Weights of a small mixture-of-experts language model, trained from scratch on English Wikipedia.
Size: 10 layers, width 256, vocabulary 16384, 52.4M parameters.
Experts: 128 experts in each of 9 layers, 64 GELU neurons an expert, 8 picks a token, a softmax router, a shared expert of 64 neurons.
Training: a variant of Muon for the experts, 538M tokens, 4108 steps.
Below are experts of layer 7 (counted from 0) of a mixture-of-experts language model. Rows are named router (the router's row for the expert), up (a neuron's input weights, with its number), down (a neuron's output weights, with its number) and show model dimensions 0-255. Each number is 128 + 24 x the weight over its row's rms, rounded and kept within 0 to 255. Numbers have three digits each.
After each expert's rows: a language model's description of what the expert responds to; "gets" lists some tokens that make up at least twice as much of what it gets as of all text. This comes from a sample of Wikipedia text that the model never trained on. Tokens count by the router's weight.

# expert 36
router:156116156157105096084102134164132142109099113151101128102113132118086091137123152097089149113172145135133145102155114135109113162110103127115108132148103108125138122152131089147138139141105117135129142119081107134104115116118140087129135151117127120115122081117119164137141147110100150198157158155095130128095122075152107109073174175113128118112111113124115121142113129131154151135141113100117135101108173123139075170139147083087143181143082079137146135112092123122142069168152142091137146153125124124148153125172139102175144157133138115146150134157145151124119161097157123137166125113164102168125141128120141125154142140125120136138147137148121111149140131128079103137116136091121167113100113095124147127096130111111148121056102112119147186129114143113085117163152117
up0:154137124138124139117147132121157123123137145095122148175139132150113129135084144138120171148159141090130135100156142135135108105136126126106140173126119125156117150096107077093103134116100085149128150134121108133141133127117132105092112073097111191095084156077116138132155135141118169109141192135158102122151099151120147117108132111134107175121190139112136151120166104096121131104130090090193115083113140137143130161147140105140110131091115101133148135112125140136115140080131144143159115185118107115129124140132126121106096117091122101139125100159123152127153159131119123134074138082132083137155099106135089094136130105114124109115115159141128127176150166129119128134122118126145114135102141111190111141083106090082104128161159184122110153101127087137133122090158120
down0:153147147140098135147145091137144117082123119099131152147111140101151100128140189099139131156114131070137146095153152125124138129114123148145135134130126142106128112101092127129121162105126107127080112122144115123120043128168125178158112118144122073138164152160143126158170159154146097141120152150127134152142123138130146083146098138107123115128071121088193091118146124132146163154158118114090140085138139143153159135076092118112131129131157138129158154153109112141139105084143159138099139152144105104127142135111150127056090108102126129132091123111101163148107112114117126129135143130145184135161116079110130115086125136123136144174130099135120158138102099110139106111124104145158151126168138161129123114159125106128112125106098107092144132096099080122077119113153131
up1:085143131109144133148142152109127130142088120111099115184122115108156137143076116113120070148131124096146129129172105131139106102119155076140150105124163139119142150153120115127168126140113122169104113109200088137125142142086166103115164118125133145143104117105133116132107099098116160103133153149137139080143146125139162121120097103171112153066141115136097116146147115134105119135122157117116129093098128135135120144144150109154113143163087091108114133138149113077099113120131089195121145164132115128115116113119151092112159110121078156121169164119133128120177133128160140138131149114151140091119154157110140134105130141128131149101122151118111099155087160158137179134114132170122112091125114101137157171079109153116116174113159128148129123156114153135162127190150107
down1:125093094130140142149166124154133162118160165112134085110128114107134073105114169102120135115134120119109117114100114083089102145131176096105131128169176119136148113106096136120131133093146121089120106138101127087152113123090131128150083101087149097115111152112168111168144142131118161183111109121120166140134141121123130146164125101117128175127136161137119096138119153127121127130128127164168117157138125171102117123167157113119133128100138158140070115171075123134122123171138085133139118094093092168136178129156125168150093165123124133144159143158160129152087074090136101108110113118163142097099097149135113134129148126119125134159097132146143138164128092097135138141148193110165140134144154148135118148154145150130104119140135149134128101109108145110112099157090119
up2:127111165139176135192111078157146151162118083153149118095083121139127080144119168149147103111125115099096078115087107135134134159121139117146151119098153171146127139146127077143121102191135148098137135125113101124094101104128117125171102128105105111170096169119143111109096124124117108154113156089126152101151133120167095090136104149189143132187126148142102109164131160132126108141141111161124112115103114134111141138113109107148139148117170106106129151094128119115139142122139159108067122132150128146110108097139145134127121124142122130130156159122131150140099092112132119143123106121150171179089154139148128098118101163073148131125120117126092111117114105106132115159130145120151142141084126112154136106174092119153137120144165130143159134151137186127107115093165133
down2:112158147119093122103156133128138134157105120125114149106112148119136087118153139117143150109136127167099144117134109111142163171128118092120117111159119119143153157160129134141152096140115119128093101091116136108143154058133137115081087126138108125131113114118129084124109122115187121075128125088139141098139129156150094122131132112153139065152116138129169158082134124222146131135156113161117098098121175106158122105136125164153121120111102107123110072101153130128133092161096148159109168129118160142103176117111114142158156156143137144123184108108135140159130179121133109133147135149128124117120121141164089169150134125148132092148139157137163136116122148095104076112117122134103129148131122145139117151106139120104107125123080126149145133183126136102086179154107146
Description: Middle and final digits of years, dates and large figures, such as 18|8|9, 1|5 July, plus century and spelled small numbers.
gets: "1", "2", "0", "9", "8", "5"

# expert 29
router:138089127102160139185101101112139138092109082120137156157132147108106141143130101123113123141131132107158157134125135145104120123116129184075132148103118124124111131108163103138139173109164143133143147125122134156141153146142132120095153148119148104129153148127118126095089124174160169092139094097139100150174124075108127084116145105147116162131145125123109109098134153151122130123124134110134093142126145122161106099114095170114126105105150058105079152121091138132157117094127125080108184142133092132117128161148111151134117133118127102135150120150082156133115072148165131136079116092165123163113205111112181139171142113093129105115146125106114142116116124136137136143158099121127125079141136108141129123128121074139102097132175146173131105155102120134127132126135152
up0:115096114110093135146120124136150133111149132167121099138115129165118186141134153135097120102155095078105116104136087138099141110116136109187122135150116110108154129110124122124141114138152148062132133135145119121145123135154153101158120122131148117114126166133153131108125150132102118168189115143085127077095130120129125118168175138140138157135130144128118119077128130152135119128138157140126108122100119109149175121136131138139123163104142111167103100141098156107113110139095133161062156086127145124168112138170194124135164180098134132146105163156156131137155134068143139159115134159154111137142137161107106101104158101112090151132110099110090108126138149110147132128108147149139136107122166111096161164099113137138138128172165133093103130154054159125116128166116146
down0:149126130100104121116137081158119073143144165137122121112141154145112126165182116128115157165128147127159138135127137116151166182136099159119125136142154192102168149140154107108145156137136108116151156116102159130117142133161153091124149131132119110121146164138152139129180118126119115109157158132164127104114138130127134131126119112120151154164100108094145158093147147126112078127107122137137120102135117148081129146137116117081131148184134137119139163123136054141130154140133120117123135110131097092112126140138162133112109140124125101136128145120132120127103136116063140163109105133162099128054133154129120149111103152141046100103119150177146142144124118135145151138147139110121096180103116154123096089177140146092122156123127142139065145148161135180151150138144105
up1:122175141086164069126105085085098113097126174105132109114093142087150120164097124118115142123112148128149121115121126126112134097123104136107123108134145103110046145104177091112119146128155117121143137155123106112163137120107105136139068123120077190114147137104147112141112117112140165134104112101128132148138135130155113132143134112116105135103140149087148133086118139119117107096148125119155140119149094159144104144114073156093116109112122153095145152108074133122112113124163139107141134168144130131123135121130143130138114185094146147166145158090116124114152119120118118133165124127111171115146134135145115143112061137124124127138145138114158117103112119109129136151143119099115168110165080199165123102156117111179131154105167142141111151118131119147171092163169131
down1:147156109118163110148125170155117101128102158141108120130126119144126138066155131143113146175126150139140111154141087104141156118140054183141101100141178117108084118099120118081113165162131136118109127117103119163129133127141129147115115125165093154138146134107152146134096149105138125165136156071139123117122099132102149113128164134066143148103134140123120117092152123141134130132123116096115159156146127150110138134142162111089139089104104144127132142100107110151146071133141155129073121145116120106139163166147143092085107126136153128123148104130078134102105148126140143115137129160147132105134133187087160132124109150131118151149156140127175089129112099145150119107098146137120188096098157107098155168104094089135155164120101137124127159106135132167130146177108118
up2:139163113096098146155164114158083091114156130106165115100125126124117119125111160102169117103132088135133119129183080118146110142104108127100136150126142101111088165133129098176096138145171149171125099113152152132141130098092131125127116162105124173147117128118139136126151120142121123083108124146137141134161124100117142129122125114115141099170097167105126106138146125140125125151089127073138178142136117143141129114158140146153085126177145152115193131111167130135097175138148120139127087137133152117134118069093118141130106131122118109098080101143154132172101102129168088135145098129143119137196162179160122101152085136149142146093106112148112134113082110118093101128166121141125134092144094121143123127140183120153117154126118125129167142141143086150138120121118137
down2:133106127164097137124124112157131112092094121125144140135154148150096152098110109081166112134171139105152171169118147138182144143102118122108094103158155116121099138143103103138145126125116095132137143143127116113112129118144110131101122108093115142131145114152152184147129106147140127139103101102140151143150100066141166129157104098138138111136123099109131169119159135141097099139101121104113116088136141155145133118180139153088110108110120102158142112105125163122104130126146150113134174138118105089144063127145160159129111103089173075091102112126154101145165129121107139089124098095159073134140118108147094140107147151155133134096145112120125113124104089109162114145154210112133135079110076141112160145132156131169118132096146106144145127147142154143168149127133158
Description: Mid-word pieces holding g, like eg, ig, erg, g, inside compounds such as safeguard, caregivers, kindergarten, fatigue, configuration.
gets: "g", "ig", "ag", "og", "ing", "eng"

# expert 38
router:108140137135122123112123108163141128141147138103162148118189174155105122121162118115126099165181152124142125113131119077133111131171165129129139088145111142121111109134141140153098118125118126149128083140138140172164150164133121125103153131152087155086128182153123110164114106144121147108129138114095117107093153147111112122146134170093145162130106111125132147126159164094144130125101130124134125150124123092138110153081106115107123141172145116116155110094111125156155146097142116138148169148094123110111110141149151165121126133092141080110108120159154058126117138130098156117066149108166120129131153130145148164121150145127137089090131065129095151156151137111116108132115135106095134091171168096118109130121154084129098086110118086149120107116155127184143145097111171
up0:111122159149139144128130101107134154128101098082096151126148119088157119119104088116112155159162143121091118143105109169103143140143138176147145114092117117122128160153095168139084091125081176148175091137104127148160104133144099111090159134134126147135156155159139140145181140101126119111149128151101092109118116177114167174175103120123144142148117148106149122103107113124130136134164127131102101097143157157138108109133154143172087151116121116124103172108120136120108157187159133149120108149144102116135143148145102106086103142138156135129142130164117162132153100119118138107103125138144129073142122156144133149132135128135069106123204139145157155154127151111120087103141114166162078105146117124129142146121136106098100145121169162151132161117126091112123126110106107
down0:149109135126110080134103131077107195089131152128107102102153133092149129167105143105134173123127135137115127114129093131109133115162133121159134181094128158150127178090143142092116108143114152118136122119109118110120118161135145118135123140093106084115118109157148138148117148145125129144118171129140078134140136109127094125124134111151075159114201113103081110146099134126132143127128159115151117120109164109098095138098110154159140132139138147116114140102118151149148110113111138167098175108148130105127135131102144103084111099137116115121145115096177142113127142126127117173126132108165118110126142119162145118128158139130105117130136100163152105051119100125132130127124185109086163143136087126099159113141109131128068087082167094134189126150158115120162097139132106
up1:132145128106117132119140133142158108088078076119132140121112104096107136116130110148074103114148110134116158163143131136115065104146146150134120099158118136150119102104101132139092104113123197120085125169123103144179141174087155116112139124109155139110095136162079134112105132141116076120149095146116119109158114136172157131102117104124161095135096137100161119135110102112089127140151161100145142107174109097118096156110124087109139120134120107154136138131124144168128137136086145119120145086158125136133106107136118116145173112117145114101092050134123130157107106140183150090187117121100153124144081118129104135102171118122145093083114138132147144122134178110115095118123144132124128120113119125092149142136139112144137098133159084109146109111123105162133150143135091
down1:136133133139149113159130136108145111143140140119137179130122079130148135147152120157133139150112097175108139115163162140097135128160083111121153130144112151119118155148185097153120135082134111119138150145158151146128144162115142105130125119109135165130140212134076100137111113141105152096092134155138154110118124171138147158128113127137179082124107163160132144118148148151173134142158175146117094087120164152132074102130112181103131155140190099200103115152135144145122107128128110132126129133114137150127093134145121120169146110124114101145148121150133137057160143148152130110111150078147150128116156115152144170133135129131138108086162156138143121131107111123131112155178119119163118138137121141142146102138145137162114093128095093109160109124151115175123122121090151
up2:110112130117149124113112157124132163127140083077109125120105094137159095107162133083103146139080133111143122096135183070145170104142127157115148083132132133137093141141119103131149143109153149120129138145132142131135157085123130116141149137142136104130228114144129147106118090160097141174117106136119157153125162117082101122106141157134140151146196117152081126108186136131111136132072126117083122135171173138140118088133144125132143146103146085166148123133118112137121137138124097142109098140154168127073131107196121140145149126111134134111135116142153127175136126150132132141130113157166141112113148094135160142135136143170158172092118149161141132109122112157116130104141156130133160135143096146147132139129143111160127127148117145142095078146150121159144120092114120
down2:136146138124070141104119132174137115113104123151140103109118180132138135140103134194109141131161188126156108079148121148120133129148125103181103134162125119128087167117105167175119097131123124084139140130175153115107154118131125116127115113159161152116108135137138132086138128129149107195175162138121137125154163092121142095131136119121133148113130103152167145145161159136172170093136065109134123152161107127136107150110155104099133116148169131130118132152121174140174118126098092170124114144102120087147145137164123136145113160136130135174150120164160114170125106111153160106094183149103100162147117141122123117115163156127149152150151124130158134122115173132100150130116093164075127144136121105128139095088109148133139117124100119148135120137130120106144115166134137
Description: Vowel pieces, often accented, inside foreign personal and place names, such as Li-è-ge, My-ri-ad, H-adi, plus fragments of Thai script.
gets: "i", "ri", "é", "ai", "í", "ie"

# expert 6
router:100142142128141119143119086141166100132163128156144115136148145154110112118141132128115180124116098095112094164083137122106128132150153134089134133156103169145146114136143154091104157153158142114104097132112175171138164148090135117121146132152108119148130174138120107108105102156145091138133128164092117142160127165120103145123128099147144130153145123080133087116112121114113156138130125124128122114127154106121133172123164113191131147202121085137133103081104140126122130125117146135180144152122094121130112071099105128165155098091113141120103142100121065128116117141150110104128119135136118130108058131086151126129117153151081138113129160149089123129135130146139147147086123118108130132151114168134128160182143164146110099170133149129133088156119131146165181085146144
up0:150131098122122147095086150140091128134132106148094146105115121120121146126153160091131125083187139108166147120126094104161126133154142104102118122127155166125132173140117200111069104152166105125124092130077110160135126074129144129133088088151122134146094141116139103129109106145100088144112096132110112119122122127139136130116127135093170118113152115117158128094157146100137131091130142111106124126096136142081118084158166142150129135164145144153095143142143084169110146108158123132097155130101139166155172167158176124181127121086148146161100154153083143113079122153146181124138121151103076111109109132118117106123133126130144146124096178133123134128164123173129154133132118115131146140094116144104140139178130150108119107104150131146107104131144122117127147152149096
down0:134082162112168119136132144148117111086136061148134181121145167157102109140109132136143109116110141122136103114093121145095118133126151093178133105115102152085129109080098097150130177081082151138163087192066100109102150116137142137105158129153116184140164111112108158146126108086134148186137127154142150096166126138108115129148099142096132128139129134069112113132160107136107119110130137119112119095123115099125164113144160098139171121077145102103129133106137122103112129136131113128126173140109131123100114119144156118135133136148160111142123136096126115102078140076158124120103137132114108155108134131138128104141126139144126136076122132125120109131113098146103120121091105164155114150099145120121155153119115111132131104134125141114097165122128174112069088086130105
up1:102098171126099152133180137162144140130097117168139165137120139151153184103135147109118111145102120105143123168106134099108125124161168149090145148150107157144113122193122135153147140167104142089137122137143097146150127114101113070112121116158145131102111140103122111110136122130128125136163108089125125144104099134159144129098118136146112138144118117126102127152100124126151151076136060095177149172071132132115106111122090130138132123123127125117131128146127132097149079155101159140130142168077101155074125148105139143159145150169120113140121122200121095129111150127118129141138105115092115119116124153129147120150130118131113161162078097123116153114158167129105117105109158104140115129161093111096119154137144195150085097099143158126136128157141132151140164150095140
down1:110145083138130143127154130128124150139097082150100128096157147160066096092090140127155157146155168146140141106099148129134158106139159146128138096126156129137143109137129085105146106119128162180101150135145124108119140133121121148074212142107160096118158122115125105143116102161171140094117176134122127111155126104159142141152159130186130121112147111112064144122137148186085129118142148136119128149115125161149097134130106158134119104147143112105080091120151139153148151096082137133124096134143141139123098139157152111098148141131117092147113124152139168109149120139118137158123143153143117128101110121131108101182141130137132144125126156132129125176118113094155177133123146113091086174119157141097116109144158160116121136139109099129116106161144139118080107121090177
up2:133177121106145105077165104085099090130120112130103109188115113111142119120111131129136137120130131154165122144102152161093136133125098116137138116094178120145129086138117115145127114121141151090142114129150152153115107132097156151114096121107110134124146099165134134131089142134144115115116118138147053140162108111124127113158114127146126130090110102134121087148142086137097138138187081106123069111124114107110123152083121125147140181143139140107136096098114129129129155174130119141145133112153120090099136091140151089097113103127128201095136138092164087132093117133145119122153127139123149108109138153099081114110130135135132123156113123126151146078129097165122115169126128108117146174135087127158092120144087120137107101120097136126093121124189135128149131195160116
down2:107123151136147100116114114124121153157092165104119138054120088099140118167154119109172165139088136144134169078150099161119207138161148134119169117114127132157124089135121128142142128118107134160153110120134114160149162104135123172137120120113124102158119152116102092140110131119118140105075140058121106115118113123117118164127116131105169128100137145132124117133117148168128144169137131123138150137178143168079171146122163079115106170081110096115107100105134106139117124175134145107118108128134113169122102118093124124111093098102134175117157141152171124104121093106115157114146143158130134157127126115162137107154126084124135136131123146193151143123113107119133156144139104128147127153114114139165108085159087147164112138148141098124129132143112098149141137113130166
Description: Capital first pieces of foreign or unusual surnames and place names, often in tables or after van/de, such as H|ulsteyn, Hu|ber, Ear|nhardt.
gets: " H", " B", " L", " K", " G", " D"

# expert 58
router:185123138087125118179108096143100133087127124126145159084111163142094072124142126128099127115105124154125131137121127119117131111151159149146165117140183155141149111131124134115141160137106128098140160116109138139158140118161139112142092114149118133154107099131125089094132160199135130157167121074110136138046119180146138156114124161142130123144137144138161161137106150118119101136117147175109078144123128065131145131138112176106143160090137120156145165128096135142135106130136100126132162134111139114114143137101122109142096144128122123134109144061133139169116151125176132152133126121107120135139115146133149106139168128156154134120125083105177145123094102124124155089139162137135193130111126078129119149160158132191084117112125116114133123137144118133145140159124116
up0:088122171165084149105151131143136118127162115143116128107093116120138121142124147097115121100130152107106114130140136113146165127109163146104146102137103114113126169193140130147098152128112121098172146139149146107134128176171131105109139134129104125085118209173120124137089130110120154144135127203125106127175200151132195141115173159104105156165119095134107105090110160121085121131130137123133126076157131098128138122123129148101133108110129111154097131125148147135084135068111105163160169118101092089114115111127126156138133159114091071145105121149165117125128164133125111145117102125141156129113112159109116094139124139117116109090155134129123154119151160102134143163095144137103125109109159134137127125121158140124131111123121110155130122123172088145155140137099117
down0:118098128082108151120095090111118099145149170157111163128178128125112093139118132130117107142146142128136125112125157156120100129116105151103132114115149091143165110131147115134127106102140106146142141138116083104108153115074126142153135122140126137139099108094126142104135118078139143172105184128154171137098126123144133134079115155124120138182134098144143132164136131135143139100107122105131131108118155162149118150113085127120152121118162130168063114128119108145077083101134131123127166164202132135106138148143179132140120090126103161131136092167135100157114187097118108131124113163163151147153104161174115140154122125108128088098118061140087151125115151128101127130128176135102144102119106122127100151149152173135116131089145089165151118112115126116167124144111117
up1:150132124112132126142098090160130133123122120131162127144120147163160135145132092138160136129162116111159140124140071115128110081125150101144109104125125111136141155110119146110120131140119156139127189151164136152123151137098082099125115126150110120130071124121117102131111159135127180153142130140167089111147171115116109176087098130126202117161090133120128173195128095153144152067123121136125126144154164090139151092125102086095129147109121122114151149125153109136095115122157110086145170136142116161135169158121137137123128143132147161099137106129113108119161095128120135099095091135165117134112142133122126071106124147151058139142112084127138117166150148144126155125154130089138113081120117127101127128128165097115130160125101129134172130109125094159134129172164152
down1:184095140113127137131137141129127109133110126163174100144137110134143129162136116154174161176120117108164107147131138129058122127111123129097115118145205159117130089134094133086076108127127115118155124106148163137154104150124151131122090138134127132111159144106141129126171136105139131153115115133163160134114145126094156104120151172110140120128131094131195065098153145160135145094143152107115190137152150132174144145132145150156120138161124150146093153095072095123166139114109161147087137138116142151133121147170155085130120105131102118139149136080114129092147080136148135109140117124134176151100161130130140124152125133093162105136103120109093116149129155097131131122125110143102115148146116108091124072120132178112136153122109115136138131129108082108158135112125133
up2:161107144134138144146140148118184153142163196074118143113133116138134115114167138153116145112120153140121144132124139143159127123131123108098124098109123148108159133144102102111103147148142139089119184136152102140137123117107126138146091097128153123089061154107104084115121132151099119116124106115115163110089106111128126155125142081119079109121113152140124146166121121137139121128133094113112125088060140130139140143163137113146136152168112123111158104134115168104180136124131159148149166105142127134193129096094138131111130144151139152154127117144131181114162147121163089159131134125130100135148090158158147143180117142150182155153159140175168181142114119130128130135111102137093157119114126108127097128153133140156103092143121100089111167139158100149093119150121169
down2:142101136159167122117156157108094134123148152131160128107154155144107065125098133146153094140120136112136062086136093141155120124126146134138131092144106129135137094082163135144132156125123171137149137108111143124145164123143135097108146156132158090109081086118102102122079115135126145134146114163163133127142114104095136138123091073120076118087137154195170099139128134122136110148122144164149149119145127119150137120125121129116082114122138138107144056150125147030148127099148134119153122127136117142146128136133129140104091160153096144117128153121137157175132144121089196127101154152121186105149130079129091159129138118103110156115129135132156118145097118114134114150125101131147117117102114147153123139118122087126116136138137113096101103124148161141127154156113099
Description: Bullet points in government infoboxes, U.S. abbreviation pieces, nationality adjectives like British, Indian, French, and pieces of Indian names.
gets: " •", "y", ".S", " and", " States", " Indian"

# expert 61
router:088128108083115097089096149127161128096126089118114096168092128143151134122129139102099120102194129138128119083120136105087144137107177130078061104159116100116113124148132104159137076093139092141151154097110112113128093134108156116137125139136155106114099086139142183151121176115108134145165110145089113154131085130140153109107142148152102130118132103130090121173123137098157131151113124105092133117102144154158077162140147110099132152127127125154162160123075087099104108116145110070118154161122110118131126127141124138123136154128153130156112156124123151150138100086140134120146126110148136141132108107168134151127115122096163143161119116159152079094163139153115109141114147114119117147098078125128125140123088093083153164128128136095133153124112116114110107148134116
up0:140124087100120120116108178123125127164168181154148160139144095131167133084130136137068121122100124163122158123170124100149139124131133104131104149108083119140152112116141151105156170098126149103098116156109104151134113166137123145089100096124124124175117122111123116104119129128083107125099126140098125133112159137141120127120101108108125117142139180100097125129108106175128120123110150111140103100115170108152125139133151097110114055107160148121086143132132153143130160137074106126133190130099124146179135146082126110126133131106112147124185088110136117156132103103132108117123149133100112118088175124114066131124112173071115167139130165116146134122125141145143146136132113135148102135122116088170132133140147149130168100147121153134165149179126148086135121140168103
down0:108137119148143148112172058101130142141104107147112128114116130107132173126140091129167158122146140135142105125078115120153136117118147057100156134174144114099110122083172078130133171109090146088128087158133145114126138154161113102100126117135141095136128151145133116137088166132128133166133094153130136140179124151107119119115161103115115121107129128116121107105112159086083131133135158119123111128163151175136131110138057113123148123129153121145090140115130115152083151115098169123123137096115111129132129143088100151129138161186165149118105131122109114120119128102181158120128151109131113114139174080122084148089150130120125112173147148143096104150079142128103103144079133143137108127150147119174136093065097126135129113088140127134131143121114143147126124101131134
up1:097119093136156171102125135115126174127128094085132118149118148150079138136114081088113130137166116104155149120104128109127122178096109153198059139086123142135125106139134134118178133101119123174130129155132119141164139107143118162137121138126173167108129168137103141170122134138124124149129123151162118121156089080154111129127162109075143109089128105151144161113144145116071161153136108113139119156133104169138073141100109157126171116091153096161114104081132117145137112125137092150121108105108102129126132111166117113118146146146141117123117131134082095140153142113113103112139178118084143128155095125116105153160164095117153134146152109114120099154112141109124137118107132148144116083146099130144127128142137066100173145146144152160122121133142152155096127116116139
down1:122122099145161158122142088130110123133099147113121142152108173124132154114143136072103107119128176129138107142139133106110193145147099097103119147163164102130095138101129115174111155090126122094179162119156206103128102144133166127156145128124102098154139100149122094112097127059133127110092124142122146110111107123150102108066120129098127106146143141136105150128139103134114104158111096128136131091152144122181138145094136149126140117126120100130124146153140110142108103125122158101145106147108135131126096135133113125114068071155103107155094150088121086134115123130193100147155103114140076167134094126127100120127121143171150113110138099180105135134140104091087140122124119146139108119103131140151131091090119161130096143129135155152107110129101153141100140129103145
up2:134123172098154088151142115131113111162102131123183103120092105180117086089132163166184144106080112136128152132155114098116100138109127121156141122110178087190117128104135109123149109157164108104136080113153111132157135114122127105093103117081129135142084140131157151124135121141162106136151132136103122142110097154149101149122148129159129154138165151124081167117155131150094131111158126162099166097103137139132078121143147165123116072118093138115086133164151131139164136123106065118131126132127115121149177160130122111153095136117143155120130134124115155168106169097138115122130120149152127145107118137145131102146103138124098134104122131120109153157129171134141130151110096097155167134160153128081122140120151138115169150141082160137120138086088133119144129128098103
down2:107152123122119166114154096119123167095135140129114139103126090116149128133125158172159128144097105067140134122134151103125115138101125124110077144142153124115126182109148150117098137173119072086118106134149117103123169108162133131107148153130084186158138093143165157098129071098114091110115141129083151153060117104160113114102151152123143138132119140121129106149149153115104111151138211161135138159132122107075147153104152131132134161107095122101130107115108145117106143123168168160112138141131103132099109123119112100137130124096127116119122150104132105125130129137145110147118138113117119144118152105118146144152100197144132117117164139112127146141099134086129144128160124158157133158118103164162115093134114185119095111140135161116117196093137139150121154126159135
Description: Number words and digits giving counts or amounts in running prose, plus quantifiers like several, many, various: 850 people, 86 buildings.
gets: "0", "5", "2", "3", "4", " two"

# expert 55
router:121131123093132094090080123186170152130136138087101108140064083100106136127153102140126176146183086123112104148105131107115130123128129098143102106136125118155108132111108106146124095125164095186110123121108127123147081137163135102119142109093100111103139130165117154200107123120112144132108118099121095147094128136147134137184172163144102159109147139123110134205124162125159117124117105124126115113142156120095117126119178128119146146117134166127133125143100110133143108155152129101135107119119107131147152097138159152090163136136099157153117088109140119135143096118125113137125129116115101158156107125074137139132093143103135132186100121117178114135152127152115112140103100135119110156106113164128142141146103113106170145129151122105112157146110142104141072162144086
up0:167131110107142121124099115155133146112150145146106106164137128121115144147140134122123127128117139107115120102093143154105098138118151143163138125164129106165109117139098158120086149109146143153137144108123177107098164169157139147145147140160135116129144135125114150157183090120131133164102144123114136162143128168148112112101122115085144155144136149078191134147114093201093113149127124115167144137166091134095144130141137121135125121151139116128152168163109099144152152128143166136124122103096125106129125101115141140095123126127133182133110111149157082104137093096110122076118112150090153142144125096111139084132124104147133119189143104143108157138156160116173127099090130090142154128132128157147104094182119160138147085057107107120130134117111159115146077106131176
down0:157137148095131110086118151111112102167136141135142107098124192174122154137109119176137131101123125122152135158155162083133091153174092096127104121156095112123119122145093172122128116155134132130155106148122147104138127165131183168129131139114153115138145161082176144109140172130141145152135133112119154148124119104130098134132099157125129106106132095098107112092147142149149109154129158133145148107116129152120143170134168114110164130139142126118152151128118147116152137104119109096142156139138158111101172107113126070120137156135105115107108149136098116129140125101114093075057138146091119092137129126117093145167167131135138148109133189114139137159095133169125102161149111055126093115107101101102134094137114107147115120133125131109119123111069135184124145138154123
up1:090155148108113198145128088134115108130134100127134118065104146126125135109101155163100124165113148140161174137100086143122090121159093084138160139157106138164159155114167094134138127122142120106149114152090119112116118109077124170141112171137141105149185144119117128082155156111114129116151128126162105138130160164139147115094142118094172115088164127107086100138115086171133131125124141150145145152125107140143075160130153141109089141126158093107121143105130108155136169120131140122125115141173128183166105107118173136131133154130141133104094097152113133112147142115142119119107139139126144100143086127154117111118147104111110127139124131103081135122133112095127141175122127116083066156112126169164120133122137130119139105093142084103123119127093171116104125138102131
down1:131163138093103143157120103110111119125150113123153111140157132132097160123133138131124164152155169110146139126134093124138093135152126118191077111138127105120128156127153160113118156101158146115172113156104096161116094130099132132120123167123110150072130179098112152099135131121081140131117124071141136131112152137150146134162096155077119144131117082157126153162131136164111102120126146102115090157122106113129134173102132105126136126106164091114159165135142121146103125095133149149137086113152119127142123134150138135113124178141135123143143129041108120128148074136154097102123129099145118170088106122124131158127125142128117155135161163186128135171108152118099152141136135098114093165076154131140112117075107110111096168122105120107146153162111153142163124164127136
up2:116149141117104123086164139138138154143141099078097173093142094101067100126122127069099183138138121101132108105105133122171092110125154159121140122105150152086092130128139121125120155144152126129125123116104153102124143145122134107124114125110146171174135112144095122154145142073128162113114127151123147126137123100157145156128137107168142103146181129144135144112146123147115090151143124135095176084161063184117097171114121178132161151147132150129077139120138168161155167148151179113123113117120135150120134130129077135107130168139098158109129160113120108121128127121134083142109134135118151154158124146119104154119164134134133123176152151114158114170118139081142113143122108134112169130113081157107126116141137137136117177096102141129119128106110137133138093095154107
down2:132135192108124156173157130129137124136137162121058100120122109137137116086159122182149114094076120124140152118146062129091121117105173117136136141114129135112089135171100122143096158194153121137144080133087120206154159180114153140117103133094106128128123111137139128130091127094112143115173109161125123118159109124135103176123153114128186118131139113136149108080152106123135103139107132127092154117109095154122112130153134153164111122155167101128128130136105134166150140133141139099141137119108154126134111146143107121117120122155115122113140108166109112114132105116146117114107131169133111125117144097140133148158131099138130141128161157140067167073118133129139186141140138129083131134127133154151129154137113135120124118153061125151100106145170104131109155123140120
Description: Digits inside sports scores, results, times, dates and table figures: 6–3, 2:26, 11,710, 110 m.
gets: "0", "1", "2", "5", "3", "4"